{
  "num_hidden_layers": 17,
  "hidden_size": 320,
  "n_experts": 64,
  "vocab_size": 16384,
  "attn_scale": 0.177,
  "init": "normal",
  "decay_shape": "sqrt",
  "max_seq_len": 1024
}
Below are experts of layer 10 (counted from 0) of a mixture-of-experts language model. Rows are named router (the router's row for the expert) and show model dimensions 64-127. Each number is 128 + 24 x the weight over its row's rms, rounded and kept within 0 to 255.
After each expert's rows: a language model's description of what the expert responds to. This comes from a sample of Wikipedia text that the model never trained on.

# expert 38
router [141 140 127  88 137 166 168 121 142 126 101 139 129 151 105 156  95 118 144 155 105 147 104 142 136 133 113  93 142 107 141 154 134 109  97 172 145 103 103  96  54 149 153 144 141 156 111 141 109 101  87 108 131 155 114 123 158 126 133 134 160 126 124 137]
Vowel-heavy endings of foreign place and personal names in lists and tables, such as o in Belo, ia in Zambia and ash in Lagash.

# expert 52
router [126 117 143 154 137 134 110 172 132 185 124 123 142 142 133 151  98 147 136 110 162 146 115 132 163 140 118 117 113 136 155 158 156 137 127 133 127 110 178 165 167 141 137  97 146 102 124 145 113 132  93 175 134  81 116 139 133  39  84 154 124 113 114  87]
The words a, an and with before descriptive phrases, plus colons and labels in taxonomy boxes and measurements like Phylum:, ×, cm.

# expert 10
router [ 66  86 149 150 171 126 100 149 134 150 139 128 138 123 113 173  96 120 144 117 135 148 113 103 164 128 123 124 156 161 144 148  89  95 135 159 155 110 163 160 102 143 121 102 129 120  99 159 117 147  85 150 122 107 140 157 139 125  91 137 110 119 112 123]
Determiners and quantifier words after verbs or prepositions, such as a, an, one, following, more, several, same, another.

# expert 53
router [ 99 103 127  75 125 163 114 146 124 154 117 109 121 123  87  88 109 117 142 148 126 188 109 135 118 134 158  90 132 118 130 144 145 151 132 190 125  99 170 127 133 140 140 134 132 208  99 153 146 151 130 121  95 149 149 145 176 152 113 111 134 191  99 133]
Closing quotation marks after song or book titles, closing parentheses, apostrophes, and object pronouns him, her, them, himself.

# expert 18
router [117 164 133 109 126 121 121 137 123 165 146 129 157 135 140 141 146 126 137 159 113 143 101 157 100 118 138 136 130 146 124 188 172 116 133 197 149 104 151 114 107 174 146 150 145 152 117 117 100 116 122 155 131 149 169 127 165 147 157 134 125 117  89 114]
Words of geographic and institutional names, such as United States, New York, Texas after a comma, County, River, University.

# expert 37
router [101 145 120 122  94 117 135 139 146 174 127 125 155 129 127 141 117 154 124 128  99 141 129 132 130  74 167 131  78 112 139 160 138  98 115 168 167  58 156 128 123 122 137 127 133 142 135 143 111 120  84 112 131  82 102 135 129 129  95 120 142 184 115 152]
Capitalized words in titles and institution names, such as National, Royal, Social, Catholic, and words in foreign or old-language titles.

# expert 20
router [139 149 134 110 182 138  94 151 122 136  86  86 117 119 120 120 129 136 162 148 129 127 119 151 129 127 113 119 136 147 121 146 146 114 126 125 131 127 151 103  73 133 115 126 129 137 152 176 136 130  89 109 150 133 145 128 104 134  88  97 123 136 102  95]
Commas ending a clause before and, which or a, plus was, is, been, also and other adverbs that follow a subject.

# expert 21
router [126 158 108  94 114 146  95 128 109 179 165  99 116 168 145 125 125 140 102 120 100 171 119 109 149 133 150 128 102 142 158 151 137 109 144 139 173 121 142 119 102 122 122  83 136 136 130 187 104 115 108 143 135 162 130 116 118 151 141  79  92 159 114 126]
Nouns of education, careers and organizations in biographies, after a/his: University, Department, law degree, school teacher, Award.

# expert 11
router [156 112 135 113 143 148 133 144 142 136 137 148 168 162 142 160 150 125 140 146 117 163 137 123 122 103 134 158  94 105 161 174 140 147  92 144 141 113 142 122 109 123 119 132 115 119 134 136 163  98 109 164 111 132 143 148 154 116 143 142 122 149 128 106]
Word pieces inside longer words and names, often suffix-like, such as sched-ul-ing, cod-on, Nest-or, port-al, ment, ization.

# expert 49
router [ 92 135 113 106  97  89 108 123 117 141  82 112 161 172 149 126 154 129 124 153 112 136 123 123 138 108 134  99 122 108 122 167 101 151 120 172 142 139 111 105 119 122 164  89 108 143 100 186 139 122 147 144  91 130 106 141 114 123  84 126 124 102  86 135]
First names like John and David, plus vowel pieces inside foreign names, Latin genus and species names, and place names.

# expert 27
router [128 133 113 137 132 179 128 110  89 120 124 146 136 121 100 142  91 136 150 156 146 132  96 134 165 139 171  96 164 148 134 166 157  77 116 142 117 103 160 145 113 137 158 120 151 165 139 137 109 158 146 154 120 139 151 131 102 121 144 103 114 146 131 125]
Inner word-pieces of unfamiliar foreign names after an initial capital, such as K-ert-anagara, N-any-ang, B-ally-money, M-ys-lovitz.

# expert 30
router [ 65 128 122 133 131  95 115 136  76 120 116 121 142 136 136 145 161 131 117 170  91  78 105 145 140  98 105 180 128 112 121 174 154  80 108 131 168  91 136 187 128 119 147 120 163 153 156 151 123 112  96 110 119 153 151 152 146 123  79 107 143 182 126 145]
Adjectives, participles and mid-word pieces in physical descriptions of buildings, animals, or geology: moulded, large, red, shallow, used.

# expert 62
router [128 167 129 126 128 115  74 140 160 142 133 161 125 113  71 143 123 164 180 145 138 124  78 117 126 171 143 145 107 132 120 146 133 121 166 119 122  85 135 101  94 166 154 117 118 157 130 140 122 112 178 159  73 110 132  93 143 125 118  95 118 147 127 153]
Nouns naming institutions, groups or units after a modifier, such as team, County, government, company, district and captain.

# expert 26
router [103 149 111 137 124 177 132 118 117 135 139 158 132 134 175 168 114 166 150 156  84 138  82 125 131 190 169 141 142 155 126 118 152 110  99 140 137  99 143 107 132 157 157 153 115 152  98 133 124 152 132 159 124 125 120 135 122 139 167 138 102 141 169 142]
First pieces of split words and names after a capital letter or hyphen, such as if in Fifth and ug in Bug, plus degree, prime and quote marks.

# expert 50
router [126 107 118 134 109 120 112 142 122 128  78 140 149 159  98 140 113 115 125 135 150 151 109 124 142 140 185  96 110 128 113 179 141 135  99 180 113 117 163 119 138 138 157 120 140 176 126 132 134  95 115 127 123 153 118 148 190 134 126 129 114 101 132 147]
Middle and final pieces of foreign surnames and given names, such as x in Rexrodt, iz in Maurizio and ay in Nazarbayev, plus common first names.

# expert 40
router [116 153 112 134 186 136 136 128 104 128 169 152 149 111 116 136 129 164 143 131 148 121  88 139 115 124  90 151 147  79 116 159 167 123  93 122 166 129 123 151 116 175 199 105 152 128 119 161  96 172 119  97 132 156 146 166 151 121 136 107 139  90 157 106]
Months, years and values in infobox or list fields such as Born: 12 July 1926, Place of birth, coordinates, release dates.